Weights of a small mixture-of-experts language model, trained from scratch on English Wikipedia.
Size: 18 layers, width 192, vocabulary 2048, 50.7M parameters.
Training: a variant of SOAP for the experts, 461M tokens, 3517 steps.
Below are experts of layer 14 (counted from 0) of a mixture-of-experts language model. Rows are named router (the router's row for the expert), up (a neuron's input weights, with its number), down (a neuron's output weights, with its number) and show model dimensions 0-191. Each number is 128 + 32 x the weight over its row's rms, rounded and kept within 0 to 255.
Before each expert's rows: a language model's description of what the expert responds to. This comes from a sample of Wikipedia text that the model never trained on.

# expert 9
Description: Nouns and suffixes for institutions and groups, such as "school", "student", "College", "Association", "research", and plural "-s" endings.
router [122 177 169  91 152 158 121 110  93 104 109  83  90 145 168 152 121 157 174 151  79  80 117  84 110  83 101 104 159 162 101 146  98  93 162 163 168 102 150 137  81 136  97 122 156 102 119 103 135 162 126 172 166 120 144 102  80 146  87 115  90 179  96 131  94  82  95 119 142  93 148 104 101 151 163  90  85 166 167 108 168  90 170 120 102  86 152  88  83 134  94 162 173  79  89 148 116 157  80 151 167 167 175 145  90 105 154  98 112 133 172 111 100 166  84 169 157 116 161 162 160 169 136 176 173  97 124 140 133 130 101 156 122 123 162  87 163  85  91 140 166 156 192 158 126 157 168 154 141  99 115 137 172  85 165  83 170 101  99 124 102 186 114 119 164 174 143 110  95 163 170 143  94 179 156 145 175 156  90  87  85 163 156  99  95 182 154 168 118  89 123 130]
up2 [112 153 156 138 151 175 107 113 131  89 119 113  85 164 152 121 128 119 131 129 107 109 127 133 133 124 127 159 175 147 102 173 127 162 128 117 155  68 126 104 122 192 149  64 138 112 107 109  85 117 156 167 182 143 105 129 135 231 117  64 146 127 113 164 119 164 144 125 154  85 114 140  97 149  98 125 108 159 121 115 156  78 112 138 148 117 101  94  86 111 121 184 163 108 124 154 117 114  97 160 129 152 170 157 135 131 182 116 182  53 125 106  83 128 129 134 119  94  96 106  97 159 155 133 108 106 148  75 142 240 106 139 105  82 140  94 184 111 135 134 161 104 122  61 192 134  86 159 174 122 118 151 111 145 128 112 112 118  25 190 107 151 108 167 192 155 123 175 107 141 191 114 124 124 168 108  63 175 100 108  63  96 180  94 112 140 133 138 128 143 134 117]
down2 [119  90 122 161  87 201 109 224 134 164 104 110 112 136 127 161 102 139 150 157  81 169 212  70 110  99 110 122 138 119 126 128 126  92 190 101  98 172 110 140 133 142 155  97 101 159 183 122 101 155  89 126 165 114 174 163 131 167 135  57 108 133 154 129 132  73 118 117  95  85 117 132 192 101 181  74  95 108  96 133  84 138 119 116 124 149 169  66 156 157 118 140  92 149 157  83  86 131 123 128 120 220  73 114 163 161 109 176 111  48 139 133 175  79 161  98 101 111 164 156 164 132 114 112 120 166 178 104 156 106 134 104 157  91  98 151 104 103 119 113 157 150 156  95  85 164 109 145 137 147 180  78 179 140 153 129 129 166 118 105 160 100 118 141 173 110  98 140 101  98 157 154 136 115 143 188 124 140 122 166 136 165  97 165  86 178 113 131 142 115 113 152]
up3 [174 140 141 130 124 135 126 131 101 166 159 156 118 183 132 154 120  85 112 102  95 115 116 142  96  74 159 122 170 132 119 118  87 126 109 110 134  80 111 145 107 141 118 131 113 152 172 159 111 135  90 117 144  94 160 103 129 113 114 155 131 179 123 127 106  97 110 125 180 164 148 158 140 135 127 139  75 182 138 201  47 132 160 155  87  81 200 142  82 110  73 186 177 121  94 137 157 143 116 176 144 107  84 169 113 135 140  60 203 164 179 141  94 151 120 190 147  85 150 148 110  98  95 105 174  90 165 116 156 148 102 138 138 147 118  99 130 180 133 125 141 131  97 145 123 187 152 128  77 113 104  82 175 102 102 127 193 123 122 120 138  98 135 128 153 151  86 100 175  92 167 214  80 131  70 144 179 170 128 154  82  88  83 173  85  96 129 120 110  67 113 116]
down3 [140 110 130 150  12 144  52 169 129 158  99  79 168 151 113 139 116 176 128 140 112 164 142 181 124 179 169 109 149 152 154 124  82  38 135 166 113 102 144 117 123 145 120 136 159 136 113 139  97 110 116 186 191 173 162 101  86  92 144 121 138 124 117  94 106 117 113 142 118  97 147 179  91 176 144 114 141 105 103 146 171 128 126 185 126 158 179 136  94 132 130 151  86 145 120  69 109  94  30 127 173 170 133  96 108 132 101 114 132  59  52 115 118  96 160 104 179 101 120 121  89 151 140 114 118 131 107 138 141  96 113 153 159 101 113 177  96 157 155 164 104 144 141 122 167 141 119 107  99 151 140  82  81 146 104 167 124 156 110 131 121 158 156 138 145 155 140 135  46 108 104 113 129 137 179  52 192 156 168 147 112 101  76 156 103 135  98 127 131 138 174 157]
up4 [131 141 127 102 131 132 113 110 109 172 141 118  90 171 130 153 101  74 102 123 123  91 160  97 167  90 110  66  72 153 109 118 140 156 135 144 135 132 112 148 118 209 121 184  91 128 118 183  99 109 134 150 101 124 154 102 114  55 134 151 171 180 166  53 144 114 140 107 165 187 128  96 171 121  79 106 102 151 184 175 172 109 135 177  76  78 151 128 120  97  95 185 191 142 155 107 115 134 126 150 147 138 159 158 111 100 150 118 182  79 169  76 122 142  80 183 137 128 132 140  94 119 136 108 145 176 101 135 141 136 149 120  92 104 112 150 140 162 125 167 138 123 101 118 181 139 162 125 148 130 201  42  70 162 133 129 134 121 144 192 116 134 136  72 111 139 162 150 105 181 144 136 138  77  86  78 171  75 100 103  93 109 151 126 103 134 157  74 103 104 178 160]
down4 [133 148 105 100 162 192 127 108 140 134 122 186 107 152 139 159  83 186 141 146 173 131 108 137  95 123 116 129 109 212 146 151  63 105 123 134 137 148 159 106 107 142  92  83 153 141 167 159 200 117 148 128 167 158 127 131 130  85 160 166 155 142 174 119  94  72  58 143 151 170 128 121 135 119  75 189 176 101  91 116 189 111  95 124 145 159 162 159  92 105  70 138 156 108 181  93 180 114 115  71 161 188 139 159 130 150 102 140 122 134 146 163  87 202 123  77 171 126 135  80 120 188  78 113 153 113 144 172 129 104  82 134 122 148 108  92 111  91  82  63  42 150 125 140 165 108 151 143 135  91  92  73 134  99  77 169 135 131 143 116 122 149 105 142  96 116 158 158 149 146 117 138 101 113  77 188 137 113 141 100 116 151 133 142 135  57 104 151 125 120 146 113]
up5 [ 95 164 104 121 133 122 119  33 158  87 128 145 177 154  82  97 141 138 122 226 122 128 110 162 144 123 132 119  78 143 109 137 138 142 164 130 135 162  88 147 138 126  86 161 156  78 153 146 107 185 153 111 128 113 122  52  81 114 113 126 132  55 122 137  67 131 136  75 194  68 193  36 113 149 160 122 139 148 114 133  90 127 127  93 134 137 120 114  95 145 115 130 176  97 127  91  82 123 107 124 117 123 136 168 164 111 144  77 196 125  86 101  83 179 122 131 128 123 140 162 107 136 126 130  78  69 123 109  55 117 142 160  48 120 107 128 147 141 116 116 141 152 114 171 137 105 139 107  98 137 135 103  86 160 186 108 135 176 114  96 153 117  97 196 140 163  78 126  84 113 117 175 134 138  98 125 167 151 108  88 143 176  53  98 128 127 151 163 140 105 137 112]
down5 [ 91 176 143 137  72 151 139 153 152 123  97 103 117 105  63 168 141 104 141 175 142 128  92 125 101 114 120 128  44 144 100  41 165 143 118 121 103 139 102 148 149 158 162 125 183  92 112 104 111 161  92 126 145  75  84  90 212 156 174  88  95 100 124 135 124 118 122 125 157 133  66  84 156 106 122  96 131  95  90 191 110 181 126 127 111 182 145 127  71 113  61 210 117 157 118 160 136 173 148 143 137 207 119 195 163 101 126 123 120  88 178  76  86 113 132 143  92  55 140  74 132  92  88 136 148 111  82 156 149 132 118 156  97 111 125 108 105 142 179 129  97 128 141 131 130 146  69 157 174 153 124 130 133 101 136 127 129 144 146 130 166 112 139 191 135 166 168 127 129 180 157 115  79 103 100 134  94 134 161 177 142  83  78  97 152 134 127 122 113 141 127 151]
up6 [ 67 167 144 113 157 119 148 149 153 139  94 103 129 122 132 181  87 210 111 138 148  61  87 116 185  71 161 179 149 144 112 126 108  90 177 132 118  80 121 149 135 168 119 117  82  95 160  90 124 167 111 129 133 102 160 130  97 160 177 168 123 165 133  90 121  72 117  95  73 143 120 111 164 140 168 125  80 171 160  86 152 142 175 161 191  68  53 116  64 125 115 122 142 118 165 172 123 113 111 178 137 100 107 132 144 109 131 142  83 105 136 144 108 179 128 164 125  50 150 146 120 158 119  89 196 105 175 148 134 136 135 123  81 109 126 177 152 161  69 162 149 140  96 121 128 123  73 119 156 127 132 169 113 114 131 116 140  98 186 145 184 190  76 121 125 131 148 127 165 122 145  84 109  95  79 158 116 164 116  96  87 114 152 187 128 152  74 113 147 153 161 150]
down6 [160  42 131 102 124 143 154 107  94 137  76 166 150 113 161 135 115 130 143 121 122 115  71  84  72 166 172 102 135 120 154 115  89 163 173 118 144 126 128  76 160 115 109  89 139 103  75 105 127 116  88 135 166 143 110 108 107  86 124  82 160 125 124  99  97 111 172 131 157 102 161 110 155 126 143 137 100 163 151  70  87  98 121  89  96 169 116 100 139 156  88 176  86 172 104 136 119 103 128 152  84 163 185 109 105  86 165 106  96 175 143 132 107 146  81 164 165 167 110  68 120  87 138 174  70 143 137  97  98 120 166 182 130 102 128  93 136 194 152 155 112 161 158 117 157 136 163 140 117 114 162 128 136 111  79 151 141 185  77  50 116 188 113 166 126 157 137 151 112 103 169 151  73 125 112 154 177 212 175 123 138 137 132 114  89 198  96 143 187  96 113 153]
up7 [153 126 153 128 207 116 110  89 100 106  97  91 129 161 121 181 135 148 170 110 114  96 149 156 117  84 223 135 104 150 115  59 159 116 119 114 126 115 177 196 123 131  91  92 102 121 116 123 125 145  81 155 175  84 175 101 104 165  97  96 107 143 134 114  95  89 151  84  88 118 138 131 122 159 182  93 130 121 104  97 137  60 123 126  84  66  98 128 132 165  81 147 192 150  75 150 169 129 117 159 173 136 163  79 100 107 156 135 115 105 131 130 125 126 100 154 128 178 138 183 130  99  94 154 125 128 102  73 117 124 100  77 118 143 141 115 220 123  87 123 152 131 151 153 147 129 169 168 155  90 190 125 179  77 161 110 119 134 132 167  86 166 130  51 117 148 118 108  98 176 128 130 133 132  98  77 180 138 128 110 111 162  85 136 108  66 123 145 123  67 143  81]
down7 [115 171 150 140 122 108 104 119 115 181  53 109 109  82 130 145  90 179 126 114 131 127  93 112 100 122 100 108  99 105 215 145 131 149 171  76 128 113 134 131 122  87 109  80 131 165 174 191 120 177 180 126 155  59 138 119 122  79 137 147  74 170 102 161 167  87 121 187 134 119 145 129 130 160 164 187 109 165 125 134 127  88  97 161 101 134 158 125 147  78 110  89 160 124 100 162 121 119 145 125 166 107 129  93 116 142 130 133 104  73  79 103 134 110 101 120 119 104 168 107 179 162 155 124  73 159  76  97  93 201 124 106 103 108 118 127  92 186 138 193 123 114 141  85 119 175 105 211  90 121  94 122 182 180 134 174 163 129 148 122 164 107 169  82 135  94 158 143 101 131 136 102 144  91 143 138 141 202 193 139 112 103 101 102 110 112 138 168 138  65  94 118]
up8 [118 109 149 119 147 126 151 137  85  65 110  57  88 103 127 185  91 110 154 142 109  95  76  71 164 100  97 160 159 170 119 106 165 106 111 173 120 112 161 158 189 141 121  74 129 116  81 112 152 103 172 166 160 149 121 178 107  98 130  98 137 119  92 158 148 151 133 116 106 200 154 110 105 123 134 174  77 115 182  55 142 125 135 101 122 118 144 155 138 131 127  70 154 110 134 178 107  70  97 156 161  48 164 132 127  91 132 118 121 168 121  95  80 161  94 163 126  74 134 130 132 209 159 145 153 131 155 139 186 119 141 129 172 116 153 126  66 128  86  96 125 120 134 119 111 121  88  88  75 111 199  88 145 152  48  90 143 123 121  97  98 146 147 137 166 163  87  85 121 158 125 149 143 168 123 172 170 152  89 114 138 113 145 102  64 131 176 148 136  93 156 104]
down8 [ 29  96 129 132  87 133 108 144  87 123 178 114  94  98 115 120 136 126 142 160 124 100 131  95 111 104 110 144 188 170 100 124  79 174  88 100 163 137  78 105 148 141 124  78 164 135  99 153  60 149 173  95 195 156 140  87 175 119 120 187 127 118 155 155  98 142 163  78 176 127 154  76 145 134 191 157 181 126  99 142 132 167 122  95 120 184 116 150 140 146 153 179 144  94 109 146 162 175 110 110 138 132 116 197 126 138 162 116 145 123 108 122 125 143 191 208  65  82  83 140 145 129 114  94 109 100  97 135 112 112 121 112 140 200 115 131 175 101 102 122 154  75 119 100 114  67 113 125 106 120 103  92 101 157 155 133 163 154  88 162 139 146 172  87 161 116  64 136 118 115 147 135 146 109 193 153 153 141 118 157 151  96  80 165 119  89 194 146 132  85 106  93]
up9 [178  98 121  99 157 101  91 141 102  94  97 111 118  98 143 129  87 125 130 148 105 109 130 167 102 113  93 146 170 127 146 153 130 139 127 131 155 138 155 170  99 104  93 137  98 108 181 111 103 149  77 118 189  77 206  47 109  68 129 138 122 160  81 125 113 110  95 117  80 130 123  81 169 136 157 100  66 186 125 146 135 125 178 140 110 119 116 108 128 124 146 103 147 117  47 211 125 149 147 111 171  13 141  92 127 119 144 109  79 115 125  94  94 134  85 120 137 192 130 169 119 158 127 120 146 123 140 173 121 152 113 106 141 140 117 102 180  49  79 155 159 142  76 130 172 101 152 149 189 126 153  90 157  86 168  74 110 153 157 153 147  63 141 147 140 151  79 152 117  77 115 106  88 163 108  85 146 176  95 125 138 141 124 103 112 105 136 169 171 150 127 134]
down9 [141 169 206 134  91 116  98 128 116 144 126 131 137 114 133 142 136 157 164 102 159 126 126 101 137 128  96 127 129  91 135 135 114 130 140  98 111 108  82  87  90 140 132 202 173 220 129 175 109 194 117 187 171 174 140 115 176 123 132 165 110 141 133  94  78 154  45 110 123  93  79  78  99 142 138 148  97 168  85 145 151 179 106 169 154 181  82  85 170 138 116  88 107 109 151 132 114  93 149 128 165 128 145 180 128  93 173 118 131  91 113 134 143  49 126 127 137  87 141 118 107 142 183 172 124 146  75 153 118 102 145  97  99 145  80 120 125 172 164 154 178 112  65 122 124 117 185 171 139  86 160 146 190 156 137 101 107  91 145 151 124  93 124 142 100 120 163  90 233 169  96 139  83 155 157 133 108 155 111 130 110 110 109 133  74 112 150  85 140 108 133  89]
up10 [128 154 147 124 162 185  81 160 152 174 156 156 106 157 217  99 146 103 137 131 132  84 123 102 145 128 142  79 111 163 116 182  99 138 166 143 124 135 103 129 136 154  77 136 116 137 140  89 165  99 157 112 206 112  86 102  81  57 135 127  97 117  77 117 112 140 117 121  95  73 142 160 127  91  91 175 107 154 157 170  88 180 193 125 132  80 155  81 117 130 122 181 121 141 144 127  99 181  93  84 123 117 162 105  95 144 115  62 233 145 138 129 117 111 129 101 140 141 142 135 159 112 126 175 179 108 138 104 114 173 107 100  95 155 130 121  81 143 160  49 161 184 158 158 117  81 165 183 178 129 116 152 138 122 152 115 147 125 139 181  76 114 119 154 127 132 134 166 121 139 198 195 110 127 141 162 148 108 102 148 122  86  61 158 163  90 141 138 121 147 112 146]
down10 [106 162 122 107 124 162 124 111 103 147 171 144 116 174 150 115 156 114  90 134 118 156 128 117 137 126  92 167 120 121 110 134 121 126 150 177 186 133 137 116 104 153  84  87 136 122  62  65 102  74 123 130 199 162 175  92 102 132  97 119  92 136 113 116 131 110 148  64 163 147 189 133 149 122 113 130 137 153 193 117 186 149 121  98  91 121  99 114 117 157 152 187 128 184 120 106 119 113 145 146 110 164 149 135 124 115 130  92 143 131 192 164  81 129 176 106 118 140 170 171 172 142 197 140 152 152 102 174 145  63 145 140 188 117 128  98 170 152 161 119 105 247 149 106 133 128  73 120  98 137 215 143 104  89 109 205 204 156 118 134 158 112 139 110 112 115 128 131 154 113 151 147  51 131 154 120 102 119 143  74  86 160 142  72 149 115 108 156 118 165  89 154]
up11 [126 137 185 137 171 114 181 125 127 152 151 110  91 116 138  92  80 138 212  83  90 103 104  68 154  84 101 139  58 138  62 114 113 147 134 130 135 173 134 153 144 165 111  88  81 129 132 155 142 140  82 161 118 134  82 148 167 150 151  89 101 126 189  62 178 136 133 154 149 102  65 149 171 170 174  77 124  92 168 209 159 135 188 136 123 101 124 167 138 137 126 152 173  99 201 115  91 168 132 130 112 146 147 142 136 108  91  92 214 109 140 177 101 111  99 100 141  85 131 146 145 169 147 109 150 151  56 136 129 100 128 183  81 129 169  73 126 123 133 171 125 138 118 122 185 122 141 117  97 145 139 119  86 120 115  76 124 145  56 139 131 128 160 142 142 119  92  98 156 100 155 129 147 125 149 137 131 130 126  35 133 134  80 162 155 134 142 146 140  99 145 133]
down11 [197  69 163 111 202 132  87 119 167 179 149  99  59  56 205 101 132 149 141 122 109 129 110 132 189 102 118 127 149 121 179 143 139  58  76 133 127 115 157 115 192 145 140 143 173 156 168 151 150 110 113 108 153 129 133 132 147 122 147 137 154 134  65 144 129 122 128 119  87 156 220 131 153 147 117 149 166 100 124  99 168 195 113 101 179 102 129 137 111 126 125 146 165 127 106 138 107  60 137 168 142 106 156 163 112 180 135 191 144 113 171 138  95 145 144 156 108  62  84  99 154  56 138  88  96 114  95 144 170 138 126 135 147 139 153 187  80  94 168  75  81  84 133 146 133 122 141 144  98 109 112 119 161 124  61  98  85 166 103 109 116  83 160 124 139 172 122  68 121 121 119 131 110 142  92  86 136 144 135 168 160 145 114 103  90 106  78 128 114 120 157 150]
up12 [134 122 174 102 151 121 153 164 134  91 160 112  76 149 103 120 124 131 176 138 123  94 155 139  59 118  77  41 152 122 139  58  41  83 140 118 142 122 104 144 128 113 131 120 103 139 128 142 138 152 112 160 158 123 106  86 127 107  99 187 134 170 103 166 141 113 120 114 156 180  90 119 100 115 104  92 113  98 149  87  97 134 142  40 135 152 186 174 108 157 111 126 140 100 120 192 107  99 108 164 118  84 176 119 122 109 122 138 137 138 134 101  59 145  98 148 144 169 137 168 108 114 121  83 118 142 109 124 162 152  99 150 102 126  93 101 148 104 156 201 167 109 113  35 139 146 124 112 124 124 103 108 177 118 106  57 100 128  57 127 191 173  83 181 187 166  95  80  81 174 180 118 145 147 114  79 140 125 130  81 102 101 112 154 102  94  98 112 125  95 144 150]
down12 [108 148  84 142 151 108 125 106 115 227 111  99 158 103 141 163 124  82 157 159 135 104 182 163 109 124   3 110  45 127  77 138 142 130 121  94 162 148  80 152 103 106 148 154 122  85 126  98  71  79  94 110 138 170 115 112  82 102  76 155 136 113  79 112 129 173 132 119 126 102 142 140 142 104 158 142 165 168 130 111 128 113 157 152 123  66 127 167 151 122 102 148 100 103 114 116 153 135 163 118 117 136  82 117  95 119 153  94 145 107 160 117 178  80 129  82 163 118  67 112 153 147 141  83 154  66 170 155 149 164  98  81 162 116 132  97 136 161 136 178 107 123 116 134 101 139  76 129 157 141 116 108  91 164 138 154 158 125  96 145 137 200 110 139 133 133 168 117  81 132 134 148 144 127 170  49  80 122 133 132 165  74 166 133 158 116 170 199 115 180 167  72]
up13 [181 167 167 101 168 164 139  79 130 110 175 110 126 117 147 162 146 117  94 119 147 129  76 138 120  78  20 134 102 146 159 136 171  95 127 113 152 104 151 127 125 104 117 142 184 118 167 169 104 110 146 131 117 120 109  82 137 154 140 134 147 127 103  46 146  80 117 113 123  74 127 174 111 131 109 127 126  71  87 139  98  94 115 158 116 137 176 157 120 148 178  80 210 112 102 148 100 128 152 115 120 116 132 149 110 183 136 132 181 152 159 132  63 194 123  93 173 138 163 172  97 140 210 105 121  70  73 214 121 141 112 123 152 103 126 140 144  79 114 102 177 155  73 173 119  88 166 122 183  95 118 114 102 109 112 103  84 181 130 113  49 110 110 136 108 128 100 141 163 123 160 131  87 121  88 144 144  76 150 100 121 147 153 125 131 187 136 104 106 156 134 147]
down13 [100 176  98  97 178 114 141 166  84  76 126  67 165 134 108 154 139  57 108 139 134 131 121  98  83 177 173 183 109 131  99 100 147 123 119 163 101 139  52  80 126 188  88 102 160 138 112 124 131 158 150  74  64 101 130 127  87 112  92 150 101 126 125  97 147 181 161 119 126 131 144 185 107 152 145 157 139 146 183  83 166 103 141 104 170 151 141 126  58 129 105 123 101  94 142 106 147 122  96  92  80  96 113 104 117 124 136 107 187 141 121 126 118 149 139 142 153 119 164 113 158 110 124 198  83 142 130 145 143 214 113  64 150 175 215 122 115 112 153 107 145 111 110 121 173 130 137 125 126 191  75  62 109 133 182 115 177 147 144 184 120 145 167 141 163 134 125 133 100 137 110 126 136  75 114  84 184 124 142 162 152 180  95 168 172 164 133 183 118 142 121 122]
up14 [152 114 155 155 120 146 133  84  73  61 132 128  75 196 209 101  83 149 138  75 106 113  80  81 142 140 160 139 114 110  79 109  99 171  88 139 118 144  92 107  98 142 111  66 151 113 129  81 139 146  70 112 170 168 170  67 107 200  83  78 138 142 140 101 109 109  99 128 112 121  95 141  97 149 179 126 133 138 114  86 126 121  88 139  96 138 114  99  93 108 120 158 166  97 109 110  97 125 118 123 146 133 154 167 134  92 181  72 110 154 135  86 109 153 124 144 174 152 172 149  99 116 193 136 105 187 102 157 104 112 122 114 111 124 129  93 122  92 118 170 155  75 164 148 122 132 187  82 165 118 144 167 147  79 130 143 139 176 109 223  87 115 137 108 156 127  90 194 126  90 159 135 126 141 183 167 197 128 154  86 118 151 116 132 143 168 134 100 127 145  73  89]
down14 [148 108 157 138 112 137 176 120 134  93 195  71  75 144  86 137 129 165 136 153 138  53 172 131 204 122 152  63 132 119 126 155  98 128 100  83 118 128 140  80 126 140 185 113 125 135  68 114 106 113 131 135 108 210 152 165 200 117  85 158 149 135  99 137 115 109 124 115 147 130 155 103 160  79 115 131 124 183  87 141 168 113 128 142 104 137 174 106 109  88 111 146 151 178  67 187 204 143 132 116 108 191  80  96  86 146 148 112 162 148 130 194 166  83 107  97  99 122  93 106 105 123 108 105 155 109  90 101  94 109 161  41 131 105 126 155 118 143  88 166 139 131 136 132  94 133 115  86 138 121 109 174 119 153 157 130 119 147 178 219 115 109 102 120 149 139 187 154 118 131 150  72 153 163 106 155 119 177 100 112 139  96 149 139 118 160 144 156 112 203 156 152]
up15 [ 71 155 148 103 145 119 143 157 127  97 118 104 117 148 146 176 149 125 107 165 117 150 131 113 135 109 134 133  93 146 112  97 181 147 101 196 159 112 155 140  78 129  76 157  92 129  71  88 116 120 168 120 168 144 128 170 143 113 127  98 120 146  59 139 116 114 134 106 156 211 108 136 176 111 136 106  88 166 166 147  94 170  58 153  84 172  85 122  96 170 178 146 157  95 165  98 137 123 133 115 140 144 149 152 186  97 132 144 202  88 109 145  78 119 152 198 156 199 137 134 158 161 107 158 103 122 134  95  85  99 138 117  80 159 163 135  98 120  76 151 171 156 249 120 109 141 148 163 116 141  86 168  69 131 130 113 154 114 136 151 167 143 101 118 136 141 148  98  94  96 154 155  99 145 181 129 128 175 129 103 119 120  99 136 109 178 159 118  93 176 157 210]
down15 [121  83 135 117 134 108 135 145 104 162 157 135 139 123 147  78 128 144 129 157 118  98 124 128  93 171 173 105 119 103  92 134 187 124 128 103 120 159 175 177 108 125 137 155 153 179 110 143 133  94 180 116 137 125 169  95 139 118 102 111 125 137 115 177 144 125  93 169 142 125 121  96 155 131 174 105 229 132 124  51  68 180  96 142 144 111 121  93 169 152 124  99 152 194 114  79 100 166 171 167 157 162 147 159 157 201 120 116 207  93 113 179 100 153 142 136 106 152 199 114 104 125 154 141 126 125 120  55 124 132 124 197 114 112  71  95 111 142 138  47 113 137 150 143 134  90 133 171 117  84 156  98 103 125 127 141 102 124 105 159 101 116 139  94 145 141 149 159 106  59 185 137  64  90 109  66 199 149 195 151 130 111 174 133 154 108  90 119 157 120  92 123]
up16 [130 161 148 112 148 116 140 127 131  53 120 133 110 122 124 149 147 130 145 196 100 101 190 133 107 151  86 134 127 140 118 111 195 110  95 126 110 128 113 128 116  86 133 202 120  67 143 149 146 129 175 145 176  92 110  74 116 176  95  59 113 107 164 177 118  87  80  64  99 146 139  54  92 124 174 110 113  72 124 111 165 177  84 137 185 141 140 108 106 121 124  84 128 115  84 109 121 130 118 167 135 123 201 116 127 114 152 130 138  77 145 164 113 145  52 230 151 151 139 139 156 140 173 168 161  96 105 194  72 121  90 108  93 110 105  96 156 104 139 178 163 136 117 113  96 186 143  99 151  97 122 143 147 146 165 142 164  72 102 135  81 154 100  94 126 101 130 135 123 113 173 140 139 124 135  93 121 152 102  92 146 114 127 149 139 149 171 142 151 129 217 171]
down16 [ 56 135 127 122 125  98 166 158  73 109 111 104 149 128  74  97 155 119 125 140 151 134  77 101 140 134 130 116 111 124 121 118 133 187 203 101 155 135 148 113 111 146 126 182 163 154 103  84 101 124  74 133  68 105 115 144 113 157 157 147 120  80  99 136 126 124 127 146 152 173  97 152 151 151 180 179 180 108 171 157 117  99 180 104 145 130 136 147 155 119  67  23 138  93 139 153 164  61 126  78  86 132 178 138 110 107 125 136 122 148 183 190 131 111 140 130 166  68 126 126 147  99 153 113 130 160 127  39 173 159 108  94  98 154 120  74 111 152 135 115  86  35  77 117 111  90 104 126 126 126 145 134  97 172 120 167 117 124 152 140 133 154 145 102 106 139 188 125  93 122 137 161 114 109 156 155 173 101 177  85  68 143 117 112  85 150 175 157 109  57 107 103]
up17 [151 121 152  88 104 156  59 120 162 134 101  65 107 153 168 108 107 153 124 137 118 150  73 111  94 156 194 163 184 163 160 128 143 113 176 121 182 131  99 146 109 152 109 192 144 110 165 164  88  96 109 130  49 129 110 137 138  85 128 182 128 151 116 144  86 135 100 133  81 131  96  62 199 141 171 110 115 138 138 159  96 134  97 181 130 116  74 163 119 138 108 131  88 122 117 117 151 126 135 110 142 113 148 157  98  88 178  95 102  65 122 130 142 136  89 188 100  62 148 179 144 125 112  96 190  80 131 140 125  76 126 133 165 143 139 142 147  86 140  98 164  66 119 163  73 125 148 113 131 113 134 118 134 128 127 124 203 124  94 177 146 175 158 161 166 131 154  74 146 157 140 122  88 129  80 162 162 169 135 104 102 230  99 135 100 107  80 154 117 103 128  94]
down17 [122 138 123  72 155 123  86  90  85 153 121 129 148 122 123 182 100 120 101 124 163 115 100  95 165 143 125 209  78 175 165 122 133 118  98 131 141  93 126 130  76 176 145  96  57 131 158 124  89 163 160 164 127 101 190 160 136 116 133 124 139 115 157 176 186 229 101 135  94 154 177 138 116  66  80 161 144 125  79 142 155 138 162 126 167 167  95 127 140 120 138 147 115 109 132 150 111 118 114 181 134 160  83 117 113 123 145  88 128 210 154 143 162 109 166  97  87 149  72  86 109 171 193 132  79 125 114 130 114 161 110 159  79 124  99 169 114 154 145 133 118 101  92 111 180 172 144 161 114 180  77 116 128 142 165 135 143 177  28 131 119 135 138 178 152 152 125 160 134 146 110 129 138  97 161 189 146 122 137 166 110  89 140 143 205 102 107 167 122 103 110 138]
up18 [127 170 112 141 172 144 100  68 156 138 116 108 124 143 101 144 160 121 159 137 115  88  72 126 107  98 113 156 120 146  89 128 105 163 155 130 140 147 129 106 149 128 100  53 116 126 114 138  95 146  91 161 128 131 140  65  89 149  93 135 143 120 141 130 130 118 137  94 194  18 150  88 111 128 165  99 114 113 113 105 123 205 133 117 154  78  65 119 118 132 174 173 100 108 169 150  80  93 120 120 135 135 128 186 102  80 139 118 228 203 146 112 108 171 125 146 164 103 115 178 113 138  95 141 118 130 110 156 120  80 120 140 145  98 131 113 143  51 121 103 101 176  88 120 132 172 116  87 105 130 124 180 134 127 146 132 148 141  86  55 135 212 133 122 153 108 140 158 100 125 178  85 143 186 111 149 139 117 106 172 100 153 213  73 136  91 101 175 115  87 138 116]
down18 [134 111 144 134 143 133  80 203 118 131  85 116 160 101 111 136 133 145 121 129  76 122 139 212 172 105  98 155 151 149 140 125  90 169 142 172 157  44 121 111 166 151 145 142 131  87 193 113 148 109 107 108 106 163 140 122  90 122 188  83  96 121 133 119 152 158 135 163 142 130  54 143 184 120 147  54 163 125 106 115 151 131 161 122  97 166 177 138 130 140 101 180 134 132 147 107 100 184 177 139 111 163 141 135 170 116 108  80 115 141 133 100 121 105 116 182  90 149 126 107 132 163 153 171 113 154 124  73 158 186 126 137 142 155  99 109 119 163 128  76 126 116 108  70 107  94  79 107 187 100  93 104 123  85  96  76 113 130  86 109 138  65  82 123 123 127 102 113 176 157 154  82 166 103 122 145  96  77 108 171  93 178 114 126 147  91 103 127 141  73 219 190]
up19 [ 77 131 164 114 157 133 122 126  86  85 122 131 113 115 104 143 175 107 150 108 134 149 160 107 145  99 117 122 119 133  52 123 128 106 167 185 118 107 150  88 132 132 106 103  84 108 156  98 148 103 125 141 169 145  35  76 115  73 115  90 110 128 149 133 161 126  79  44  67  95  68 107 129 161 133 123  87 141 200 138 170  54 141 153  89 122 114 145  82 213 106 130 132 153 139  72 150  92 177 112 155 152 158 183  79  95 130 134 168 133  87 165  63 145 101  71 106 187 120 127  88 136 152 121 161 157 107 170 165 109 120 111 124 112 124  92 168 122 107 140 178  76  78  90 114 141 171 130 128 113 153 175  94  77 132  97 172 134 108 129 129 181 146  90 173 188  82 104 117  82 152 130 112 111 144 120 123 161 107 118 121  98 117  95 106 148 153 139  73 131 130 117]
down19 [154  69  99 103 143 116 149 133  78 158  79 130 161 121 116 109 153 113 151 135  87 120 155  83 188 122 137  97 124 125 140 119 129 121 127 170 183 169  86 135 133  90 109 136 135 100 132 121 142 113 152 117 165 153 162 150 158 111 129 146 101 147 149 126  72 126  54 161 119 135 149 141 145 204 181 157 132 150 103  64 122 137  95 139 175 106 167 139 152 121 106 108 147 106 132 237 116 122 116 124 141 171 106 132 112 128 119 122  86  99 103 155 123 127 191 171 124  83 111 149 134 126  65 142  91 126 135 115 132  82 110 185 105 170  77 197 107  96 145 136 134 159 118 176 121 165  88 159 103 149 162  78 183 192 123 215 140 142 119 129 108 155 147 119 162  78  61 155  72  96 146 201 133 132 186 106 142 106 201  88 144  58 155 110 136 103 112 162 155 127 156 133]